config.toml
n_layer = 10
routed_scale = 1.0
init_std_router = 0.0112
tie_embeddings = false
optimizer = "adam_variant"
beta1 = 0.9
beta2 = 0.99
batch_tokens = 131072
Below are experts of layer 6 (counted from 0) of a mixture-of-experts language model. Rows are named gate (a neuron's input weights, with its number), up (a neuron's input weights, with its number) and show model dimensions 0-255. Each number is 128 + 24 x the weight over its row's rms, rounded and kept within 0 to 255. Numbers have three digits each.
Before each expert's rows: a language model's description of what the expert responds to; "gets" lists some tokens that make up at least twice as much of what it gets as of all text. This comes from a sample of Wikipedia text that the model never trained on. Tokens count by the router's weight.

# expert 3
Prepositions and conjunctions linking phrases in prose, such as in, of, by, during, over, and, mostly before a noun phrase.
gets: " in", " of", " to", " and", " by", " for"
gate0:139143097105167140111135089144097130103113131176134106115113161069129080124102122172136125151145107140083180143125097154132148124144107135170139152154131146110102148109121079089128134141140153099130122106115102116152118126136141117144151101140135137122138195124113117159104090149118147132108146110132146110120097144120138160183080144141147125122154157135104120103158109142160096139119144137153129155139159133136107094140095143120112143153133127097103152097124149130146091119092153138127099094103136156147127138130152189080154111133091143146102124092122148189155128086124099097141129126129150106126140115161083137076151099123102131108140155142112126126110149130182099184087135142143162155151135141146153129190137113134134124109172144114113134119167089122159097090146129
up0:108162127076117122103132098169091111166096114123117146114141186146120133080096126113184114157121125144154143117125131107158120075155118158138095119151125124142137112099136132107135117118108085129152124115088138142151146084162153128100142117150138127060112133102130168162135111129149099115141113155144141131144090126111157153123127147129132125135164114127097132099126111157140129177123109098083160152151171156099123167114140122188181133120125168136142151116139088130123118146171136097118150107155115098126105112146171102190171137134163105145154141079115141125117123126139209098117147140145107136128143105096132150139077143149136087109108171138139124096124121142090119152122151120130143144135115143101127158139122087129108112160148150125158115124165165114139135115124159
gate1:124105132116132183118142147126148135136085118156087108143191107091130102135095094122164173163086172116112128148128148134104166152151126133097124134140132127117103101149124125153126139125156147136102139149096170072143093076140080110153141111133174095131162135105094130099147125210137161146128132115115145146123097138142115113124117124133145117119145128151121112112140174136147137153128134157113125123094124102121145112116132159118112094080121106101155139121069159150105139131116154098105146111113107123117068120153136148082129145121136095120202146134132104136135133131180153134132136115108116113134144106124112120140141150134160156157069118115144125126147123153147102101111135116125148162134131077116111084155093121088153133107148127183130151149095148075148125151115134
up1:145095122136121118158120108158147151174150150097133125121125115111141173138126109159106106147174155160119129144136148141130111097177084160132098132123088120120147169108158069153102160100120142098148130131121131154102113128098072129122124160139130134158120135158152167123130151124128117119121128131137127124165168145152107147136172145102118154139101142084163156179132174095153110154148124122132132083127124138113112131110152152157138144135154099078119165093135067143130140135119136131093123126123141118156111152161191150160124140094128161138113096122097133129135130115135159146166126074124123163106134177111136147152095143169141145135121098116106132154138144126128149135094183141148159126116161163130104136121157137151176133088115130131125086116181114151106066106145112

# expert 5
Line breaks ending a paragraph before a heading or new paragraph, plus first tokens of paragraphs and modal or linking words like that, may, due.
gets: "\n", " that", " a", " part", " or", " \""
gate0:139098149099121089178150081158142161141121163150149157127107132124103160167106149113139105126155130071120118083130107136140156140123172129124105102127119100119114140127170123156158120091133120146117150124129128137129099170145159112089109153124128131101173134090098074103129121136122141143129119125154093085141156167071132114153154140173114165110093125154120178175143117144133135129155115116156176139149113102108115133116133163149117105147115140093133113113125122135130143130133170132081137152114125166142096134099148139122109148162151190167137107139148093157120144166122136115132108137155137108165123099117124139169121151134150088155149154140156114112129126086098151084120117102148089176096128113186136167155124133109121108168146137122090102110160123150123102134146154
up0:122116120144084125121104122101116164158122079112148154154103162073146103120129116096149104121137159156123115140099065098132160134145109113110121107103092134101123148122104142117111082121135132103178075144094119143138132056111142095131103079097159152135091141177158186152113123118135148158163110119175132096151144120132135123129108120099164099127136124092089137166122101154105117147159129123169092105099123173086150133145090166110150122104160122141143088135126102147115165149138093143147093100126122144142088115185126121117159116123152115154099166117143140134132156105173115133128124110142131161136157149134126094125141131132125125115140120122128135077117131121165179125155159136115160152135157133148142135084150129117098153131115136142113084112140125098142149135150126
gate1:143158119137117126096130117147093149167139158156121182106132109130150112132149105113167119124131138172118129133155124137128161130123078122136196126104100108098113118169161109132133094137104118144141085148170164118143110140143114126117130138123149099118140124154141167188113087120133118128138136082117159139127140114145147142138082082121082120134145114124110104151153151136101128179112128124090157152118127104160066119125123182133108202125123149123089155102089084153109125115147140110129128146121137107145153133119112093120151147107099123102148117108099156134123139116124105104143157159144094125172139114161120138164113115120165124122131086092098159154097074152113078109112128157157139152118127103122124116093077098097131081120172126146136080123116113107134106105137124
up1:168121113097136145138103114093147123131092141107133127125130128100107148118152083144139103118142154119118132172128104126132141111113158125118161107123118137143128123078131134120108125140111128150136142125118121122141068112090143148175121164139081144126166156102109116147120119156148124121151077108133184138183153138145113134135130113148148189135135175146130134148092137123119143132119114162120189105160131175090125114129160103128140133147122129105120121144160152103110179127163136128143117116144174165114127109109123172128086155116157072099174110083136109121108131158113170154106135112119155122114110127114170143151111116122058113125141124122166124132050163148136137114152106122108150122196135168140125108136143150135126141122123154151140094149150170169080156122127154

# expert 11
Pipes closing numeric table rows in sports results and election tables, plus subject pronouns and have-auxiliaries like He, she, has, had.
gets: " |", " has", " he", " He", " had", " have"
gate0:126108102145124097146174081151068098107124138085134136109127136114078105125118159115085153148098116101174118165134136146142141119114118122111136131095117128100113135140149124126114175134114175065161124113125137134188135133125132202136112141146120135138102157103148148161123137120108093130117101095091130136125149099146143173142125090157103173155155068106141162112110103140132157143131112154157142102141171119140133117129104125119140127132136114108113133125142162120108119156115065127183133157149137142098131133145149122177150169111140117120131145101109132159139157121153137116127171094152141128107144148163121131135091153143087116108134126140101138131110120115093117156146146134064130141119148159086152127111116149121111112165074120095151121142119148072137084123100158
up0:155128128094119123164128146158128123133153105137130092162119133117150140161133125136116094121085126129092144163145093092167153112136149145107119194091141094117112145127123140104122166124125096069146108123135093094129151134144088129127082094122122156078159087129071120117117166103133125143144144085162150124084116160112105118134152107138133148151160151116115105163099147101110108161129105132128096148093130128123105153112123145125146117155143154134130159103162129136161139077117129159111112093133101138102155103073096096136129099072133136116123162173148129143117131147128104088135143161143102109137147106148155165131100140091099112130132114114098150125136134120079080124068139116108150125144108084103113097124158124154129120124166110139120112113080118102119109166173135
gate1:172091153098161144146107168108154164144116152103133062151136107083124137104128116131106116157122109099117129176168104164153121161152120127120145151111162131166122114076140121146125122122118154120169132084128132140135136135096114173116082129128097120136106114113158112153103100135085186130137135166117128148146106112108138131104122109160102110155120133166110141119145137111126123179146130117124124095137140141126117097135111111106175155100104116161128154101160148146095135159121128124129133121096129151144124127085103115148134168145129131148114159145138110132109103100148113177110113149110125101096155114094073141172160138166156114123137089162088125079125075152133137189100159084110088152106101139108170146126162140147141132114127149120152126113116138162130182131108137
up1:110158131099130155142130144122151164116121117100092107099109157118149090151142146136138125165133134160105127134107130123089137121134164134135161129191111156158141128145129091114135153125151096160103139120148128107124135195139136174118110140094108097079127129112104139120172124142092151101127150125125088120103133099186132162161142166128106132099116091119111124108078168113118162134125094139136097136094113115145146131150129147130164129134128069121142133116142149129093123101115119165164150074166085152183133145122127144145095114137161124103135142092106101139141160132118144130137117145153136144142165108136170127147131142109111142118131165112147128103152178117180085129161101151129135111153095126136159125153140082104101130122135149132092130186107110126198089093118108

# expert 9
Hyphens joining compounds like Tampa-Orlando, equals signs and pipes, and capitalized first pieces of proper names such as V(ila), Glen(more), Peacock.
gets: "-", "|", "=", " W", " D", " T"
gate0:127114130133112084130133113143170142145085106178122097143141095161128169108128143101129158111117143123081112094149115118105147163124132153093146114128133165127142146126154155096117120113157096147187106131140083115120141089106142133124130132139152160128152104141116158158146137158136088133159137163098119118138122097110161112137150137141129097147138152154137111143075139159155113145097144120110156107125186164184119143135142205095106095126122133135148107141117100137122139163114133112114153123131134124135097139136105108108136090199151135116131100107146137072119129160088125119118120119142157141087106143081128141130080099142151133148128108132158109099141115116095124090136147138131149155072150139143133109115108079105123135186151167099110128150087101106150090142162110
up0:095107153111119147111091145095144183161115157146096117158124115144119128122127162100111121149159143148174146098103094063132183101122135117108162120134126142121102140126123118146130140073120087159111134117111132136105129128167130111124137106102121138136140132087125114147091161146140114142131137113141084127129119159140176140093148119108088127105156141127128161122083125121138121143121161099098147134193139123155146083118102166089150120150088112135089117093148174138149136078147114113165096089115158128168146137134077081150131152124139117146108077144150100135146167090112144149143179143114112150120092094128153117127131173133163130097149140119164143128118087136138097075083105158140133090147155130112108161122114115146108118145162134119117118120116128126115102148104135
gate1:079115121115139155118128130169154152160132108136119140103104072153133107143138161114135142138136127123120138134092112151124147103087135107157165146123148129105157135127082108074189101169123144130131158141140122127146124113119119186146096135109110138112106083136128173150154162110116121125133141107171132104112100130097141122132107137132107142154164156166141178142159147145097140112139142172147164162123151145122131137090160130133156128112113141122133146165096122156076161154108109187120107125104123133150147072119119109145144137118122113162145177130119115143155158127102092159161142161151108117174115157099105126161143169120156077144145124096124132118145133081074161101160102139104149134136157150159117139103166127092097117121104180132112134130105126125160105142111152
up1:129128139101102126107133077131119149160102152102119105146117134121124137126169126162116113108165136108110121128128167116077138116127118110129113083099122132142106124142161124157081126133093172136135141160121136095112145157131102106131120112136164088137131170134109122128143153143096191098127139096113116119119111143110112088119118101131190159118129072108126155155152092128149131169101118115150131123117089139139143142086122136142192134085144130153127099153100106134126154148142149103125164095108148101114118135137145131088158127138134168083124121123133154146139116129132122168082101094133130102157113130121137102131126041123103110123110155081147133113091138118141138113063126112118099138127108107133130083137152132126165101147134060085126139148092181144146093105125165

# expert 4
Auxiliaries, copulas, negation and clause connectives in narrative prose, and speech verbs before quotations, e.g. was, not, but, said, stated.
gets: " was", " is", " as", " be", " not", " to"
gate0:122127129166107127137123153168133106153153076106129135161131137141126143103128122127145079121120127107126121153167176085125188146082135127133065122151102128120154190145140091126155113123110138106159088096125131137119140093088133173178126105128107128180110170107109132135106109176116123120162086141153143172136153118135125092145163148130114152115127135177158116112138128142130122156123113102127169132105137140105156141128147123137090065151113082116119119132115160149105154136141099125080113146158099093123136091157128111112114164143155139143155116110113111103146118145129125129117157139149097124084149119119109122154133141143089111139117100155110156147104124100151098136120102152137159131130128145107106141052097130099165119085107131133104135110179113114118146150183114
up0:118152141103140139123150151134122139142135156134130126127127172130101133101069069132141115085113112098090119153141171137128102111122117102117182126124098139098144122111099144123101146130164095129131102104202116095074109080143141131134079138137125124149118144123092052116160125131130100121117101144153143160120145127086151051135135119080129117115137152137084134102143117130061126139140117114149167141094165106150129090114097101118161125138085110147108101124143129095118128174136138115165143136083133137133078117131093149127129138101146124138158148123126130120110135092096167147143093106140125100127156082135145146090103125136097125094156144160143140127114144109130097156091117137138122100120142168135172114130118140167177122136076121127128120137134099136132121130116140
gate1:175110080128161140118105163165175123151094161126105138134103138106061137101112115117126134152122114121139156139122119150179110122162147124121067115132159112135134084152132129161131119168136152140102095142126149125125080138106108126119125157123139131087113128139175103108110198179142090153133126088112135096118166138154090127143128096132082140148121132152116120143155122116115139144150102105117134089160110110134134105158102129124128114150163126134126138098104140108087117144154126112109115137135091120121097097146157096118147111117126116114123142059141133131099155145098189147130113061106137103128127130122109133152127078129119150122124116111104182129154113154155101192098146097126172108112150114157149141105134123116146122130116128125130174131125125158113079155093099
up1:135154148142154162145198128134149133128139122173102101107156110179130123101119144123100126153112114105133122072098150089147114122157113146131117146134095146127156152095159111141130169086123133112122169111125140103107119135153133137132103130125123129150148161093100127125126082145149120127141149121118103133116110115148170129098118107085141138133102151117106089135158110084124137204124153101166114105135124147131154173143136146154128136122120101168180092127138185133201149164126137115110152125119151152137128108101076096124131154155117126165127175148137142109114145105117114125138104148144145161127103085110098081131122126114094153128153132096160151146119158133078117141128133138161122106104134106178131134143114135138171134119168141139199143100135127134164095095121153

# expert 10
Section heading markers ==, ===, line breaks and bullets in infoboxes, and decimal pieces of coordinates, e.g. 61'.3'8667°N, Born: July.
gets: "\n", "==", "===", " =", "-", " =="
gate0:142124160135084130119164120151123105115132144131119131162166081148088119134142118097144105126119153134092165138131166145132155119106141160125139142101154088088169109149124151132186180117128147171118146090116102142098132143104126101104127122145122148112123124107070121128135127162160110108119109101112145160172144104096132183100146088136099158131095112112096115118134132131103140147126112186115111080134138116115121112140138093156104149098093129120151117132118112088125141059161135097147139143158137134103124124120105126115157075104093139110123117087173128141153077141152113113120135105116102169159124118098094140120126160114128149119150135126145139126144106125156143082118099127161140162116112108170144079095091129115132185142158109159162140083107130092114141147130107
up0:092152092142124097121116119135120081131127102122104148172143110087098120098144126162132174141124113127098160145149087111100147143136102082165122125116133076176122113125105107092123132131117096149173101130170091114093095089123131118133142144135171159141104132134102130166126120122115114089110112134111136141165138162126125047150097153088111153111169150132136139139119152132119124120161088174119138124120173136129078149126122152123103122134169122160146151112142125140113138115119119123120146101101161135147165149107151133120089133146168135101109082167082162116093118112143137153135111149162153121089134158124109140096111108104111128120129117106141073151107135134135171058128153161143125134136165166114165142119126110132139115108117126122137141167116113129100097148094081
gate1:133172122146157108138125115144056117145149157124136110095138150132156116148102109174153109167091090118116117114082144115077129129124105127150131106109109120119128130130097122134093118127126098145128071135101124203145147131114075151144082140160122098100107156163146139124148156166121122108163152128128135135120075100126126151150142109115069094085137082128133121119164075115194144120148123115121175111142138103137143129105098110124111159132092131125146132112132094130154115099116126132154114142149128110122155140176130136104113104127088135125123114084122092133146104155130108122115117151114136145139174114082087066142125105113152120145072135158112145120118175145125177140104097116144146136102100111110142117135143145131135156123145136145165143156132084111105128143119094
up1:109141158127161084145115110161152122159112142107111104103136123133122146132183104133101100084086138175129108121168117121127129118094110126130139115106154100112124090184158117089184146137163119102131098169131108111129113085138121124163119180144123126098127108137125136099131104101079177067081165149102150117129132102116117142163174145142109125128130119127088078114124117136105129119121134135106139104132137121143135117155114103136118118149096143165168091090074107123140114103129095126110132136134124109174161159139118117120105136147145121158117124095106120137114163161105066094105135157117107118182150181109141128096100094153107098140085141174085140126109134125100111125136133102113146105093143114106136138113104188134125131098130128114131112132105133125122110147157157

# expert 2
Pipe separators between numeric cells in sports and statistics tables, infobox field labels like Clade:, Coordinates:, and the in "the final".
gets: " |", " the", "|", ":", "-", " a"
gate0:197151090113091136133131155144138099116102088140124124138137112163112116144137161116142111147138122155128124141087099140110127091116126154157080101136164130172105114123109114156141143161116103096127134125166126141106157144135138108166093099165185147108116111131153099128103124122113104154104165079120138113132131128127157121121123146165112101075116120113144141091107104116097112107106123125136165152098156126077131144132137133162133117121097115141132118114090128097156163131140149130159135108087094179096113150166149107117108139136128142073189098139182134135136107070159121128115117107110120202162135152098141121112136142112132118096123117123116149106092141158122105147109133161137118131126159141172120134121149077135137172101118161155108135168113117105185149119151115
up0:103132177136122129114154152089113149119136143131111097095108117114105113165146153084137162069134141130132135095123117127105073145116127164129101115094136131087093105147146084165106142148076142124099100124133131139131159058133106143144144101140094104134137088126158140127120121109115107155101137125114165121166085127174182126152131104139182093123096105133119147127124111145124139150178084104187140150152143159138094096122153105127178154127166183116105130113166106123130128098162182113106167130108142112069117125130099142115159128144150134141126125128118150078130122134124142146127142125128110128110122143116108148147131123097100141096137128113148145156134105136112089108094128115124162113122128126119165109108128077144125133190142132132095150121103076145136131116131093
gate1:185098126156121087143140084081126118117119119093109142110106113147142187142127108115115118126115131127149155127073107102126101095171117146167083155092122111141140094135105136144117125127189120160155145119121091112113139093129141137112128187151126146128116142140110150138112156116111123104167105104148123144130136096157133099140137132148116113125156122161149146177141112127118157112169090167101136133160100098133147127129145097081124158116099180118102127160105087143117100074111112179132126121140173121164127132112122167115136130180162134124146126145149178111141139146138111140125165106123129124086103157079125116115143110102128121166098154188096135120129134170134115131125116127101139111118117120119112148117142100133130113082142095098136081123138123092170088098109098
up1:142081148140146140132098129138159139096134135108112139118096107127113137188130140114177157144097105105130155138141114134115109112093096116062105115137122126152156132067152119133146113129143099146128172143096157147133151114090156129115114109144103160112160130095109102109140162123164072111080105120067140136121120122155155125111121102121145107142052133115096106106128146154106169115160130162140108166113134156126146114138109116109139152100151120131118103136124142086076106135126125186133127164130091095098167166087088111105138143114156121127160112161155140130168128144177150118161122103102151096134151077129128132123103132116126161150153153117156125170101144124143181104131139105128123145115133127147122102145148128156121122083138096141130137151150094111105139089146128

# expert 1
Articles, possessive pronouns and 's that open noun phrases in running prose, plus the modifier after them, e.g. the, his, 's, Canadian.
gets: " the", " The", " a", "'s", " his", "The"
gate0:111159115166103102125161132142140089087124153141170114115098140148143161120178118099138138116112122087129121129116114144182085131112142127148091152145101116129174153123148100138095139102199136129092118106164153099121129156130114140138121126146102134111176090141132133167137137126154125193132173166163136150190101115108150069197120126126153135092117111174124127092129118126158147139145093155113110135159129121094120146139144164128137105122120153113146126149139141151138132128150133141130132061120122130125103128118136149137164160087106139112120147128105124132180134090126116094138147121152123174169133148120127127109148139158147132150100119162169160188106133163138123124109163163135076134148117146112154111137149090125157100120130130165136115124131150127136134165137093
up0:161135113117108168076122121128138128124152149091085115138119104119120136108129161153094144148113135166130151099159135151111133133099171135126153107122113107149146176101148141134141109146124124126100169160130147114176171180156137117152140106087116141121070149072103164132122120162157126128156126125162148132115139086126134202098132140097099140153120149161129132147152132116090117149179127114087127142107125165125120121153099132125094124095117168079174114148113122110198151162119134130110134093111090144102141153125136102118138139133138142080143139101121110147139143150177124110112126116122097140140165133121127181119140121138115148119148164154102197148113132139120096170132139125085126098155147079113092123137118109121109123139140104097105139074101106122130134121127119
gate1:091119114135117141102148135155155171101136115177135105132148137144158139146112150116142123116128164117138102120181130074173120084113181139075156190140127124113184146144108111105136131173092170103139136141120143091109118129149179159128148122139082112131088146160155143081162099096119130161152095113150110098128138101115131115116102148108127134159131100136119096121099146096110155089150165104126154124139181101118152166133104096123119126104121099131107113135115148115128142137097135174155148127116106107102105130166122119134131101156136114165105146133117118121139123090191157102145092167128099123140163121115114156119114124135183102156134140107078131114126126086140148096105096127115130120124131095115161105133123141118137108087116149155093143117103162125119125144181134
up1:094137121135133118112163128133119184130188107105169124112133108155103118154117111183134130167090135169127086124130121160152124162165132092139128151099130150128132139117097135111078163120152178152110116158151089151111115153073141151141134088131151112128132089118134123075141134151154147155088126146169127131106112127145154145071173142145116094110127114131104087110127123131144106120120116093157129112142165135142111104144098126101098135143135084099123157130128054113115181132121156101109112120167110135110081136132121141118137128119113136086115104126150126113104138151112137155139115119152095143129163134105121158132149140131134109101145127138182156174102132139147130163093108153142122155080113146123126098122133168084164129101077096173104117125115112119129112122158095